config = dict(
    n_layer=12,
    d_model=96,
    n_experts=256,
    experts_per_token=4,
    d_expert=64,
    d_shared_expert=0,
    activation='squared_relu',
    moe_layers=[5, 6, 7, 8, 9, 10, 11],
    router_score='sigmoid',
    normalize_top_k=True,
    routed_scale=2.0,
    balance_loss=0.0165,
    balance_bias=False,
    init_std_router=0.00626,
    lr_router=0.00217,
    vocab_size=8620,
    norm='rmsnorm',
    norm_eps=1e-05,
    tie_embeddings=False,
    optimizer='soap_variant',
    lr=0.00765,
    beta1=0.95,
    beta2=0.99,
    batch_tokens=32768,
    seq_len=256,
    train_tokens=201400000,
    steps=6147,
    dataset='wikipedia_en',
)
Below are experts of layer 6 (counted from 0) of a mixture-of-experts language model. Rows are named router (the router's row for the expert), down (a neuron's output weights, with its number) and show model dimensions 0-95. Each number is 500 + 50 x the weight over its row's rms, rounded and kept within 0 to 999. Numbers have three digits each.
After each expert's rows: a language model's description of what the expert responds to. This comes from a sample of Wikipedia text that the model never trained on.

# expert 1
router:547465477463471453474504567422511403490518566493519540559458452516521507453562548522585517355491502539511536431446556519494456478469444483572437429353575497471491579444476477418526400489484464532458481491458509528456528573474554561476511439496582389511462502479491463546454469420482568534
down5:506502445511506512513556529526464546445478458487566547410508520424546581516523515502575577464482448541414529472546481526508515534473527493551522583530608519528494574525464548474502570491518549530492457463426551445502463432422408605420451461524545608521592515357474503565530537552430474531
down6:517491482483478543443344470494470471537466334502441574488545459492509511524494508459483436545526407556442553552513487522524501450552515477522528541493547580544451581636496524474497481529493466506493470512408601546448469471519529580503482460514441554418513515496593602469555536538524532565
down7:562564450516446535464466456543564512506546388571575515413420509508523472522489542486559509532574541503464514466509460472538463538496431451544492491546488531493516376486492498465563545558538356480444540456562563583416471458480442538589500516523524475490457392404494535522425522435462480571
down8:424484525540425558540534441556536500582504545545565567412541504462506436494548510495568487540580496505523536518470536525526510500486499461489481607501489495553549526479504465491522378535564474452529550582530486568512547620525573625443505604575507483630595482511453505515497472465481474574
down9:434580483519508527442605473439480493578527469446459486536495476548539510615503477519553461482545497503540448489527427423574568427524564499406484499541598565480398610503492468477466574487480483547466553513477431503489468584374467547484529515546406440460551456509498497498463518523454432580
down10:487458489603508566473511476457427517515461593499518505553416380528585535499469512587508472558510516549443505556424459543487530509554391499442484550440462586456561447449448412490503556470567497416512438513532468622487521499553417574530472456430526473491456503481431576531564490519517494535
down11:518536519477527430496545603497492590506551463502482458374497486488559579454488520489512547530442389555441463404549502475502521587547513584495562553532434469491521490494519473557458542566611550529520514447416545515430442440539537518439454466482481496577522525467478561490566407377490478466
down12:510419515464540472429525528368541429533459427400520555407614573501457447571430520504487490540455549560487512459492455510576513506516481546510505556522464532451543596495602460586456575471517486628452482432525534539547574503527491490484474544470460435519497472385497472515515498553524493485
down13:497424499514447511497453550378535514485580544549485419575485550496447504514506466486526622445538526540475425478520546496435467425526520426444508428510590420497493531543513527462524430409513552498589490553434489485484448588557489452483470510485474513361367500539522461444462479454547545502
down14:567483495511474422442471513418583502564444449568427574502523495399490515526507540539454581506421481486484478468519564526433581509498570431526586529488553529445552459539491461458470592504531590577496580419508520450403543543494522510452404579459410562537529553479556488501459529532495444482
down15:560512484488476600479448489487460444535481512421527532506517474451470518485466496547472437479494453514446450492527496507475475395454532533504537513437472416574538566453490422485427406523420514492525369466567424491511558575417529502435508540501536494488507418431421510493584370630512465469
down16:463538480407523474473578515578460582508591474562520510592484490562513502517572612573468504475504586534508552574482511535597499475462476559533436487474532551494500553460429437503532464512494455420582600442506580528548457593533542572567599457466569578460485506450478524502530461524520480473
down17:509447442417508465467471440529518470549488453527455626483566532462504489526482532487571493570523585424513605535507402552494497498493505426560502425552462455483503501524538555443444576470450498497422454379590615565520482517493477479538487586459515445484428578550576496506499471447493515419
down18:538460420442492420564470565574562530469518484550494500502497560512484580420421577550500550443633516514469488495587493516554523520497479400510505611459485466471516522469527538517466485458454531555516502449411474554410544502449546500489441502610570551476489556580454550582511420463467422512
down19:455528434480511457473491588513508459479480517459521365554432449479460519534503506410448551519603565516479455540495501413497588539446471534441549495554544488566585446460541479488626525457442499514489457532494464501552509469576560521521456543455521556403417415521543495461474559500438395428
down20:543577449529443548411421518463384450496446524485555362454520399539454498494529456495448459561560507511382539511474468502437500511477491429456444565530467464504533507533431536468478519398455487549514586502412463533496515535537420570447489432481444411528531451471557453472520485501481582513
Opening parentheses, quotation marks and brackets after a name or title, often introducing dates, translations or ages, e.g. (born, "Memphis, (age.

# expert 51
router:418505453565537486533530521488508465461465501441478467427437383570571490549521440435544498380561409587558495548513463558555477429427538533540506477430537526395484410555493469484521459559519453579435507453537544476480491593505502547490498394551556503447505527440455494532510494515402508522
down0:508446527411443489601552493487500522540485438476478548487610434525410449527456541524577548564561488426506446508541433473584441561477552439416517478519499371513500482457560515518486561482565555467514527495454495534454553506433506448434454503493479560529454583402441572571400496518499522550
down1:491344486581515417533487488603513496517446555570506554487516462446513538561445515574492552584566521339510445456535490547473504550525446519597568512479490480478483531497489539485469544445473492469573491496535561450497624487486456443483529526492477485460518478581509497476481599500525628471
down2:526505450436499578509551505456462421522489483407586533549526578477565547550530417486482558473412523493569549461572546486512514481592527452502494426552452467521528452483518484546514518456484517467549403517508552511511465539564397463478558437511522516602540520594471564525414531539376529604
down3:488491473521582543517517488548481491498516519475510400433584458453520466438463580622523520465495440505504504441529547377492500531418406567584441541588457477486471487494474383473477589537495493559479525565444475504448451478507469492494491488500561587425472443549513528437436456391421552489
down4:394442427536523480414491486502471505378517524424517436511553468497559511479453526433547492422564468470566557522537440495534481510476500509416527471556502532484536471506446383549475560617491558487434465445498484533557521535564394565497485482498443422372549484408503470559437507491476513461
down5:484477489580573555544560541545434539448522502411501566467430431566471470579474460531487525441403507496552372505440371612504507442499564475473537488461550524484455527567477519567589452489500515473527545478506535470482458484469579459471464524545505511553504488561458538437635452492526439448
down6:585485528392531437487471470446563488574500436502518425483468564441508526461436516520524500546562569462400499450472520456563463493607585410548550433435507453541549444491524545498526550436545450476480501517438469505527548453545456494513510587508537482670452468586520507480515482480597523475
down7:586408606550418604527489534466446513530410460551502545553453529578536496557561532462518512429522531588553532562509442490610552553491558470437564451543498452450496478455518516509568559578460541582496513539539430556559499454527487477544416469494435468515473429451475501431513569488461520454
down8:488482433499523489441499506562426512534468498461487490538471544525426476477473504547535410598430468508527566498459502483508521470606451436504435526544411470532441604458563441526524601482456488500356486534590530471463464452556526452474541535512543528590514556540560392473482424515466515612
down9:536547419434449421481460663514551449524544462525522497558514578441438500504473539547480554505522491458432537486512465499494445496502507543556576481423460486531461518512501441494432429467527488488511468546439456463450554363484525524402495630461506542538488568601533427525441524509564488571
down10:531496442462469492459440455493449443435522588414461521388518483524515569456450576542452496476429439582416482412531506528479476463521507615409516451584429559501487459498477506470496539477565546461438489528525587460365459471491471527499479465550557520517574562515472496506545554600498568537
down11:533516541448421471466411581549479429517500497494605402519491510483441540599423520525503483616511488484502564501459414516418561493503377509562490477475408485523433505514561513493531519481512479389538441496536491408556500528466526381515551522462506541576432538491482486575495426479462552506
down12:568605454472492482507459455502516437543536497505514615455531618575482570577463475535486509607474492509482503383595452534464444597489569507533443442501517441581540470507465454511475471456482509479521480515540611528472493431498471472440524553453474546509554388530527439564486467442478560431
down13:463521564508453584558423458511517555505471501443437500574582476498555561464469544432501527370641478453545433452512532521506514547488541620444517496464586553448454470589542514493495464525504459513489625550529484516538464569461519513499509460535541464418487518502399510523577565557538457512
down14:469547593405399472522425506515486523513468487414519580550508575554483596481523506471465617485501406550505404474561478457542475458503523493463561424497457456480575482471487422507451469503557570548517482549453541424401515473504367482407492535505498462440514501534578464492463539473527461551
down15:497534535505516503535371491523611496516483549455549486449440546527614498468503472441429557377545588518557503587566452512443546394456527432518578571413591540444489479501511494542421425522538435477480514479504438494453538527505508517524533546486505437461497512489391553512519471539492424485
Plural nouns and word-final plural pieces for people, places and things, often sentence subjects: people, members, students, buildings, stations, polls.

# expert 61
router:508429545458575438523519566447524448435506472524558473447476469593578435477572473480494494445491454529573490469501510517604430428563564499517378416470623395476457485588429527440566501492493482504453419451479527490437544434561486522418450488569556472537473510494521448480510484469512541526
down0:532441548554550544524535453559531571516478500551474446511462479522467446544451530489419506582504585479517499423469479442606542532423440556503390513527512444495560432511518513460456589397525543472371568436439469479455482540452510491548471436484511520526495477513497603417587544442485458428
down1:507517559444456576517578510500512436468396495460461441520604510529491445535482519509427532523483488568546539518587534563538434519572516558496363607544518493458518515517539536454530534512476488602527589442434564482520551432435495516419476477470433567566466484451471454446466513476595564547
down2:510519456424610541503459488533457551506515473414480461468452497549476415396510570544521392515565426468474550563483510508555489456477494569492491478549435517506498555534556493526542471448551530569554547558466462469528430466448505614480635553524455469563506491433427548443373493450523496521
down3:436504445500568512505487480458574505532550521498516547573525473419621519483467502553530532496553577499559521491519412470577567489428445441479572529615554538571520529496471472465602579455548476469631528490460561508533551543477462482538569539472418502512641509530506554536510523428453510499
down4:480515538523562492458506529480517519452501469414529533407521514543526550582461468359526463479530511547511499473566475453501539465471550537528526462518540570488455420392558449563499538432463510485464459514530525462583509555450555424353415498547370499472559419581556448480547498495491441498
down5:486467485494452441524480477523423534390469531519577546487523539478423466490431578482539539454420416437458498412539535525565493440530475535418435553464512479559460458553440525503486534489464546423660489515583476420447498482512463540519493632544531463501557509516504508506537531581596440491
down6:623526546508524584464576551432572595525565424450477543583433607545465458550475407512501541428517582580558462565533506537394473491468452549459571564554551527453523524478544485553485416438514445502497529531504450489477530520568508553458550557550487486482485457499563428490501503468479497561
down7:470510440442554482424404564432616472485450443478455536525538509515475475481517622408479519440472479485536379617508555488488517518490526514524477479534566544489427526525500614546448482444541456455489434553517486469556484412502575424458514499509468484447516521546573522419525551518501618489
down8:487575499523589496470464418461463575542425491525565498551438494441429503552524568464548488504474574369532518572490417468477558454494410591475473468489508541495473419484468473545530565473546574530435499506550513562541477467514449424426475535496452576474439416551509466521410418500581447467
down9:434552521490565435553469582531438558473570556521453531481584487432578492528473383512503437518484530478506379522512423481484516407528491402472456478476583545427473452556504519467583618506528553490506510490441457480460498462500582508398442458506453543499492560507527456445443571441447487544
down10:440533486542393559568432500547498460529468575489465529480551467437543534467534544509524527517559453472476577478555606501576520474514536546503495488542517536479592490460600440453471493537441445512591577448508442544543489564503499510560555612495442545508390510516552493471550538494503667524
down11:546518474540535430489521426524429457533488610530530501586517534469557476480585508492519423532496556508454507505442506558596512484556514452531516524433436474510439425424534582589565497462573461410478473507576514481450482508562595566421569508470496581542449502484442483544521537534600434414
down12:506524479457413548555508466433477472434515548425390445487507521515540486476603485493454551536540520445573490522528498536525553445441480550557562468539435471552447556460549503456466448416478491528572603504465431523511581557455525436535540466471481549469507536508333596498548518479509591432
down13:556402499520350525560442507547528528523424469536495507600489570428508573446508430468493533569525489507489436498443514552516449475465456410507449474594507548557483493517519557505569594557505522491517516536462509479639604515481567429540419533510460493486445524546590484496441532489505445461
down14:524474522523486479488417519517545505483547514448493464447378494458369412460452541466518546424416523554556400495504548453503510508498527493593494526438488442514534482492462450520487405476484398401478529573524527576472503468484527466611447502566391532544446448470532586483521519543425470549
down15:518459495459437524476524446437448517476540460506501516459536522486518486453390507422472422549573483526482487557476496487486475436538639490519484483513520486451403571629425448533512508464530423542535432428391428541497455424614479458471434461452477493477549468583532505440509419502494518582
Category adjectives and nationality words before nouns, such as political, military, professional, European, medical, as in college basketball or French battleship.

# expert 45
router:451455498498540424491565523495545433544432450483555512435406402505555422416555472564524473410562496502550570559450511542529435476575589507481397455478531491462513455487498446421502487517550437483475413482530506449505540430658481558526494511511541457572511505497565436582486486505484544523
down0:433492533456551473504437524474502543502581450504552491555457432449496574438457445612500551506554599427571491573502499547521559537542572525427592409506507534571445491521542545446480524490552479482446557559460533544436515517557530399545665449558469515456497557554458520510489485485496542504
down1:477400558547527502485509533506520619487426461506446608462479489443457465516579508505506478370404435506439508503444421496580406467520639567495428491448494482533571518445519469488507461471483467428498562502466449523545451522559570481533507558576453482472508499472432441528481429505424488468
down2:479510457536433580495512569521413487543539446476497458530512485501495492539410553571550512482430466428539469434462531527490595449523519542406494512482473470513457558528510518511533417467461505453452532457514573494458425540528564573517553447509460460644462483533527503461531454393438447673
down3:524480426585541550528510520374458488510505468467431441546423479461559549507467544588519553510582505573546517497407553517524542451459513459526568489575622590534508546517439523519551509528584517480505470419564425462467479545455425450538547511433508567510607458445455507579514467508548535494
down4:526553401529518470515448542547527358472518470482542510526512527451477441497506462446462513597478520579589447511487405642487535463490490501490524453545485412638498446493570485498571500506490439594506489480438401479572624495492542516532447451470522534551492506522460494522444479547465544468
down5:550508524431477488404549384486514581490425487475478469502497511439464497515493476444477461530346477551473499477482529526494578434500381455504462493511547440449498401482560492521581491436592476522422541500465436457520534565477464552479520455580463486525463386413528455509518570509465598478
down6:490540564402573436507615405442519539469459548438565542534524510483567503511432502565418582394483485497536543488571513549530504460506487444428552440488434589455521486494551485537380533433536584448504542508437459496533547481445556520535528504502546516437553441458600515502464502564523441493
down7:503458427500525613527525448501468551499497446619482480468548448415522541490485395583490598470587494489445464533475462529477544463425517498437432468456518539459562540528517515413495494562585467428455562529534432472525513389406495507512484426437449441429564532431524530504516507486488413531
down8:616534372545460505497508519549531576448472507548544463572488427521550493538577427494543558475558550476381498541553478480498413492466477476541461510484524567527471510585513473480491587440532467466506469452575582489491465438509545453532604581579468427498473563561437420510500461467528493583
down9:481614520489481549441567509489483469520469588566528545557493577547388472511502534467451439551473511486481526513588511556481541448482527530608472472504532547497557521466641515566463572421525453558540483493420485424508524587533462568478467578477459361566430510496484489470527493422494514495
down10:532559550450364449575442526447476558491465489413509491602541437521528508540411488529477526545566457463436545670602493424512482478494457479502534504439515504491400470591512519509470553510494550527533580525507544553576489536524437563507531511468542527526621490518451456501511501449464475517
down11:518585558517558566504403450348502508543590446558565444495511571542491482519411486485462547525498516511502511543501534519561571534480418515544509565523472489537513465507514506420441560475454431458509421612510526474591615483564525503484524453457548563457495451454552512460486423502420577517
down12:572402643443596477461493539486492543504505594506507551529483493453455517523559517511430550497587540504554506441551509514481573614478441379449478528533497518432438495434484520555431515516419495474547440510470458539472498498528529602526502505422538625495518555493468561442554488501567522476
down13:508552507466483561490548599529431475450525458462483421551434466557526526555491498472547560472437403441554469511608515451545495590545447526438513447492474539542555608455513424464566450580502478453486491403533466578485447546482466442541503493538529441442402433462469517560488480399468567482
down14:504437530588456580492519426501448511495530558510420430455395469572496376549525552509447518487548424513483531488501574445490508530487473523487481433509488475568503488583434538439453486489474488511470487496470544535534426546503540505576543391495564461505502476497513475403529441645455522358
down15:485440541464533543521553497454519429505395508406482552480492518478492494425516454561440478556550589492515612450441467443440548571611575496478523526501494552514415530513565491523451477494495476504486463383519482481542435447485517402500493472465370517454528528428438570448515564542512425424
Adjectives and participles before a noun or preposition expressing size, degree or importance: large, total, significant, capable of, increased risk.

# expert 33
router:506468533431464444491502555460471487565530486515578550449423512556587529550564497564527476411514455504562525477402482488506483458473417574563427442409605435447530476544458468463584475464461441559510467497479494513447536535484528559496501437548559515474449613462545503486412408400535547536
down0:499519469498524430441461487496442437581534436569512502467534438551551465423444467527501578485554475553453506622445494438463525498505570484462484509436416456561430525561449557402502442485475599509477399474441561571495538435524522501365506511472471494488444495607527549501508575492493560539
down1:518552542500379553481560450436499475586458532465485474413437541528505551514468545463482519466525494489537508468516600487440528475475414502485618558540458479349562412480564381480535461459503481504509492476430523578494456467457508577548493512474459568501460502498440395510544476421566451482
down2:488479540517552530502524420564466463513456536463392428478538428556465520519478557459442441522539575543593505551522476474535529503578443545428511489490526587488479546546450497455541414457437477522473525564450485596483470471569591450519492494455596589437424567522514462475450535489359483563
down3:470592524497566507536541478455537584538561446547482552438445517531473447409510507571475459505477503521528407531441470547610430509532530523505498594507437467459538571516548483499542575465581495482469504438416600499551442535541515549427500359506436533413490540513471456464533511583494502587
down4:563535382500506444515482370526461482472532544505526497541445437543433521521528499546519463504512490541438611571501402498491507571525538522515519433496472507484444550469478442345516559459539539535619517554495470496499540387481460451456394460491474444563557471404458547524512554508515526522
down5:502504413500547525415498565525484623530405524595509505525460459507475579432515482509366437602586507531452469516524442512399475472492460490414481440600530547506515524522588526472485485471512483589484452499478490522465474535413434477557451492464471507423528459512482513396557509448418504492
down6:497516501485552455555554565493450509465428557519527490398449480552555560553461437514562526477516517478590498479519566408487541378461450498598530424532466480548451447543515562493591463490514447410514484507451445525539574532611444447549582493472581499524392507539556516405476474512489469515
down7:462494484532464585399540570547463524494544537566509489585558532541531548418414470514509534508453525482488423473542520484437515465483420509428504523494438498530385622452531528497540523491600536549419556581484457444624557508595511535497489529592459526493509484509504520552529582584536466468
down8:468513433451494479460456463483442501500424479542394531591515500505515568398452494435418573502548502462611558470520518504474531496485457437508442503470519521579450478448484559523527581518511494579524553500442580566590512445527478613477566414508475485525411508541625478536508442518447482426
down9:472473485488479586581410506528485451517607525432496504413624597514480509462558638444501496530423550489542475481502469496531500521473483592495473529489534473542602546503514511488579469417513508528509403493471363477550558438488491462471457496480516597483496402484588547486473507503526499459
down10:516425441500486570529458563451514453440556483471495520436656514464477467341464471465443560529484456550435535536514514401574498493495538492390499479532533552510542459538549463500486432534521538460482467527561452525511425419505456504437502431483439543506568465512474510559388483467512602539
down11:518446527413548561487535436553529517555583512371458415519458494457553465553424488437475468459531526499526406553548411600457426584491481559530485497423441508494481499511494499550478501509586403489503502465560421595506580522529439446509462599445496466517519499533554510566524588497491479459
down12:511482435479438493584581491522515488529555568535496469535583483524498528510442521519504553551529505569510519440499487530444541532537516500561458483474519478392468396546497459403578577393527484383496548493529503400479391432504617564493550521525419494583545491453487482544533602546521515501
down13:487419442515547496436584572425456573448400540549480536451555550478497556494517496548448541469492522548509506478519553472467496507413487607502498566550454426515541556495545514546531514454524492542521504482572507480547470438595558390504475543493505468381447609465421482578608481560483528543
down14:565538528533423554447374469524500532518498466547468487468492540587510500557478599547557516475461441549466456461474464465428419432528472571459447486519567484520546616393514479483477405390438520568481492490507528547459469440517500470442582462422461589572464484495412502485452553529486517526
down15:495455547584472530517523568513484451511480660458510416529523525541479456433481504552379496413453451439499504480484486453501608521480396510506528501586468579450556593349530510622570534453494524538555528531465471528473447520501494480449478458474527478486480539521487480461525567525556481537
Opening quote marks and parentheses before song titles, quoted speech or list items, such as "When the Dust, ("; also If, What.

# expert 30
router:416415468429522415525604516460528401428500490465544487496489534487557551463553400565502490480534401484488577479507473562495527490454479498492454528476596502365454505489537482478556459507436490494488495395431484466428533492508523564430441451519495432465508600540549523535491470424425533592
down0:545481468431426444515512404504582531505537511490548491469578596398471462445494423506466471553510511609537471491514402474465426547502542566551436538575485551574469463516627571482543504515491477465390447485433484477517460503462486534513537439447566497468609571411527519511516520532489477550
down1:561535547417490529465449498466483501474564599533593421495555567518569460598527536503512599491462500486515559535513541442514431514491493581499629440551474473533586532505497455536387496517489421594487480544544468504553549455488514517505538543494522518500394498399506576496497376446478473496
down2:543481537523498514521383490558424574517514373523488512540501470503530579500475535497538516527503504436465496579495500389570451547483469474506526467470614441474594499520431473545493489415474472542436585505608530455531541544487479485497540557532532551540453425470356471506496438498594429551
down3:498510419573567482406503528476548472635422457434511585539454517464431613491494506459477608501557549587500454504527466530466469555494476525519457442484527464450440485462470492440605545509383529537529475479488487505484512453434608477459455478509413456425475441529541569529508576476509548495
down4:552489478533452538520416505525420497533484595437574491559499455534510485490611587564505536433537527538519466440624468427492491480471614593480428435503501490524496557419480496508441539559508426588517472550508492562436596459453564479503464491524501478427439599518428539539441530503472481490
down5:487491502551433570425512511524455464475570533568522571427593568465520606533426457459524585508550447611593484526465549554501587441473478505547507437483544515562561535442485511543438489477479479467523453405543461527572516516503476456577437497513577467435484462609476472508556447486482588459
down6:544515557454509521517573473453507557486543576498479513466462536509509506476513431491567496580486522490445527539489468598401553581402442485562554505523507514557414373428520486487632563466560482531471551495574461465582564574464442415553519513483510497484418488512547451514420495432421519473
down7:515539510460502510471534430530501476380481490457549570502488451542477503563409381481534445409464507496434536572515573533483567629572470419585575530513492479472510516488469500579437483472467514454488569444501486571559544471532560559534455462568505471508405403544425550517501457563500455467
down8:476517494482538498419466518570443467576440533547463449463510523505442446531574431467541466566474469522510488553555518538586398601448478570523467486473497458413477393465427564511507436448440471459545447558448493477583456492433456585473606508487416511580452458453492482433489523548574486456
down9:476512444552526538509512364425524583518492443497444436522492595492564478571542568514494526529484445447489546575567506446443506446437521584497578459543461554464577558477444582544547579533595492485520410521572501481436464531515445485545553471466465454491512513561487617455510534524522485404
down10:521537441580528579527387509546467546488536516454600490499519498571533558419480513473485478557513414469557540467453441460444529414454528504580504488522458567464497552466517549584501457513597540464527529608423449468482400516482477442447541569399530613524502522506492584436516444475526480500
down11:466537453423498448509579489519435423509581452406574480523578511448494471415550503554477521507552531493431529512555513532510423495433467444386450493572412494515482438505437482476608579488464559408524582499460420503443445430532498427476553455483539431479585498545490523498551552510490498563
down12:525507577532515578526465534493518396457466568528538497547592533433433490527507506438541534501515558521489578533517488595526520557484520501495534600600488448489546568456507512469481591467595521596519412471499456492416490486453521472583516482427505523479532478467381533408485576564492411427
down13:474519626577483505511561573505561558465465474515484445519509488515531492466561458456437502576461459465499497527459454528438496501473437496620635581426502453411494480459433498534505460471494504515469442586591403532416477531560562526547492472449590556488457435539472557480523522541441420536
down14:454528562471520459500483450466459468451423471425451508530575497431498524504507543458450541517385572451549508503513489428516536624476624526540431444572452548532467577475477508474512466440548476589551562529396489520473546504515472473483500542450509486565590376515547570481435480570473546557
down15:445504425551579504498456545451443557453441542461471563535468575529426512434371477474467545510511553564498502510518513570476482560538501503574545451467542582478508504568375469585499507559503488521439507543515433543555435486511503388466377463541485499481474415585474483464493460436494421558
Periods, commas and dashes within numbers, scores and dates, such as 1,986, 0.3%, 3–0, and No. 6, plus than, least, aged.

# expert 43
router:445473464506606474561516602515520443517392444535520495446462458498490442427561496509520547459444521505596430506492564511541479531524526533541389376470544491451462481500434523436546446511441438436511384465535521496396502494559511529501534465510571488561486489450578515529484466400477534596
down5:576515505440527467553521473511559492549480545469541536398381520464547423477491543597536544520457536497582379516397407412511469533479460471394450459589543457488543500436490555476516451530412456477492458444494495479550490481462501548452474440543479549406448503430531521473544461448441478556
down6:458569506440520416488489495587559537459515549571476513469466540459474458533488495573575537466503441524438508429540507493560516486519494493511608449571550566482500442487473523488465465506543556581502565569438487444497440485504466480416505559433502544400385510487482556388386410550424485432
down7:426561433515514545445480453508493606512445457474509485482482520513543483498484418531578563498469408575584478521535505442468570574433446556476523554482506441561471415572505468551472496501432555428464514446446552466539473542528500556454569510459503397493378468507430575604482493497590464451
down8:483555462522457556484436511564583420573455515442440551519524476544447540493470459496540449416452521456541583457489517490510500489496466432521521536558508568454534498532497479571347525463542494424501497518448512485539436563615439469422547509536509435427463481631536474533553496559436605477
down9:497426539455509490536549505483403408477573480522406472522511548542523495472569476515574398447551433542480487464535458484482560492373458453523555439540512506435503431509505494465508454446613528592466537596580465523468499516429498550551429588472466457480536575533490526448450451464609493487
down10:543596541495561526450535596526453617574463540448462542516485579533456516496432480536416457543486538458548535498480457469516523546530459452464538448449459437535523560538510584498531617521501484384521545498584478465526543474494557513398450471459532489609479456462488566446518512581569470584
down11:460505573455443521561533495457547489558482571562515570572508467478463466486496523506550459545476525465548511481513558518526459480576523581476557428557553478419484481601554515492553606404528443520570525391513523492531608477471564458548453610491435463527544496450536525613440533535590488464
down12:509511540537495513448504492515434493598522504468473520433520492599480474514479563483431497526510506568430492523555482558500521499558536515597419477493558570508490539458500510524420635521525393523597567574383455596569527505476504398428488433520510550520456536526496495504580552497414575543
down13:416488490467459447499413440496430538562499458583424528450629557506453544537453397460499537556510465521511488546600478523539523539485458533476587521453530458497435467560414523418548497490531495563528540444494566445509501427350545538474456443520455435469537503560508428442478492467527505438
down14:512493447476504518531438515410518507396561488521482492394596377483452509607464535574480562452523486497518540485448567538402453436458490489455472517517504455446492510522398523513444609521478433512528436546555516635511526510484449477559545484496489494568556522528511463431493463396477426528
down15:445537501499488536620492502501498562508542555452507512478496532459435580431429493513402564536488532429498540449422416444575631432570498625499496468510521496486536562547542494536493496453479547439496498442485494551466517604417633470512551532543463431482510482530543450493461545508498498592
down16:531574458448504407448492549486567413519472473424437476515527471532507435480539486453572522385500488472451513469574429551519473622462570433460480408419532495496414542467493528575484593431590475466509548440519601545484512497465530428498490426513499510512494495468467557490517416461479578432
down17:449480397510479564500540531483434509459463464515538491375506454449494463574466566446464450548495550482581540559520470556497492505482533588449435428542488579469552503541602513489474513513544522565427530473430496553562586518539410498543417539527531537483538572539485433607493407430527421485
down18:549435470525455546540414500507503483609448507604454558556565536440440496517517463613456482428430520480444482529497458414426605558531517451451441472558474517483492502478508495521494534494456553540549431528446554548573541512517456571490520516450420601435496468529497561467449520547501571622
down19:521618562560496579509422596529431504471438459523364531459544459455498450427509524415414544546509552404461491527493486448423571512503501480467630478522373452480541480393541543511526435493519470485475551550509427474489545489475507529574557482487479502458494457554529550504468532498532476478
down20:506542470494485535552511523538457472572422448412472507537505532466474507494484508542478510563415613394478455497554481481468390471490477500550560476543543475483522533567381481465556560487501447474495487491663572546471522478608545449573424502474507434443437503572541534498492543597497562530
Modifiers right after the or a, especially new, first, former, original, local, largest, United, American, as in former President.

# expert 52
router:496441461508522494528532569414487460473490518479464551562499410594447559478554528525538531366506470559542522486461507538532431460531460471527454415404593494472449576432535474424502430488473442568418468531499530489457535615478527617484473463504560386571482537453443502490456463482471508478
down5:553569501488569536511396557597465567527479495440504566559519462366530463543570575524527477505516487598517463497478470516487431408441527536482558412540475475522439518549544512532428476513465486483497456533562480486525547563608585449560544482420518474617507479551482456510439479582459445485
down6:514464507541510453558484455544469504463494442472468479514532457562492372469475493464455510431475514411485525510421506570505488374475454496559392476516543534555536703499469551514514445549528424501484526549505488567561475470545473509484452426514539595458463497499412516562423575490543482537
down7:563440473499462569577556551508561495579458606556456419459539539559570575437517548435428522518507515519530560590580460506482495517475478518437515473569571550568447576507492482519522507460529512486544394535438555572412497444497501460477513470528417620471511525403475500461438554468497460479
down8:477492411569552516555540432472498476539474492496471576498656541517406526507460471526485544482422461482556467510444506463498453604516504509462477480504532479484437577506442553622449548476577479542529563539482467474568595489445423510492570487459454479541454454475576415509497573532590408516
down9:482503408484491500457468476554361500507504539493510443418501531502487567505489410474434452569526431499556617450435405563444506491410442479583528465436574555579575534580447503498551560490568501494513407471497544468529523508467489511518513503459503467525514506438557547529517484465629438560
down10:420537523568495528485498509414544481526496551547462534576495534608557610490579390556548488517523504476472563452488547434482522467462468404554527484416556565623546503477522544513506422426477494552470445497551418498572527612399500508490525514506459486487517473539420458497524477512504518395
down11:544448512505523512585432495486512530572544519492615492491456544490530522491492531459564521539538577473502595479458542484475508457519470567523493509448381484485519464418551395615597500552525493509443494518487538596484513519527469422507584455456467610547540495562420509510611449580512418469
down12:525619489431468495454514499456517534506547450482585445478505512545517502419501573485469500510481554513519537394492494393442493473472513531485660610487517461515519481449560461544499509507479485380454521515389485588462445489524491514511438550476568561416471534568456493451476485466554604432
down13:505447461444431467448485499489479521549499480577496403519543466441564438445458504551455489485551583506455535507495590578535506464586454638560462572520529481468458483384488541517516539470456528511517583477458447491495516591484597481556436455423507594534409433563481464554544525476517533566
down14:564445457547499540518488500594494515506614491525513462498462392498548533555454511457474578522606566564449505491461491489410527602497452398511493400477505516563513424434488453621513560552516461531501453489498493528546479461595635470493533525530526447500510508512489516458510374530486488553
down15:548603544461516521473514498521405560514460515483534530573517443513537502541417507497440521507506552479428573575604487455485448483484441443447584587507479481510524446567419612479527538415611493518498479559490537536462476480388541502473520572437529446475481479443592453584563468477532506565
down16:534403448465530481483428492453578538503532436621491495516416527523452454555580518437491521481482629562460497544496625567567510503534393510487467496541556501596484463529495499496493550561454561526548477495444468450534454516492557577522449494593441512537525445546540442554471550489394500470
down17:489405502540529569488445530432534542526436583574593576448398478480509478442474422522525451531531497512542484501501459472492479465498555468471535533539550439482478443439503454365468596453499509456531478502398443431468469596557457562534481504403531514534498464517584456503478510368487509563
down18:461420437494556479495546517501497470596491420453476468460586555495427540502561498454443429545541442458441528484521431509465503505514608514483561407548476531419563502548525442499509464541333529508457545497461535513435525524403588560543428529557427446464512537470533506466474507459575476429
down19:444573549567601480494541550472437541485498429509418425532485498503444570515588565497435549631426533551519563528578504418437508517532587451498567496540495468508560529468469522576500511542445486565508571523464444486478453543501446576527540539568473534481450518493513560481402570427434444475
down20:498521474504579547512472406365478481519537524575566604556515574477470502517547493414487481510504495583488488518458457434460405538382474527478491476575439572523544584565502558470534444438560423586479441503501530510621510501555501563572541512467459510501500510412469535498506468515497492409
Opening parenthesis after a name or term, starting a clarification, date or code, e.g. About a Boy (2002), UTC+3:30 (IRST).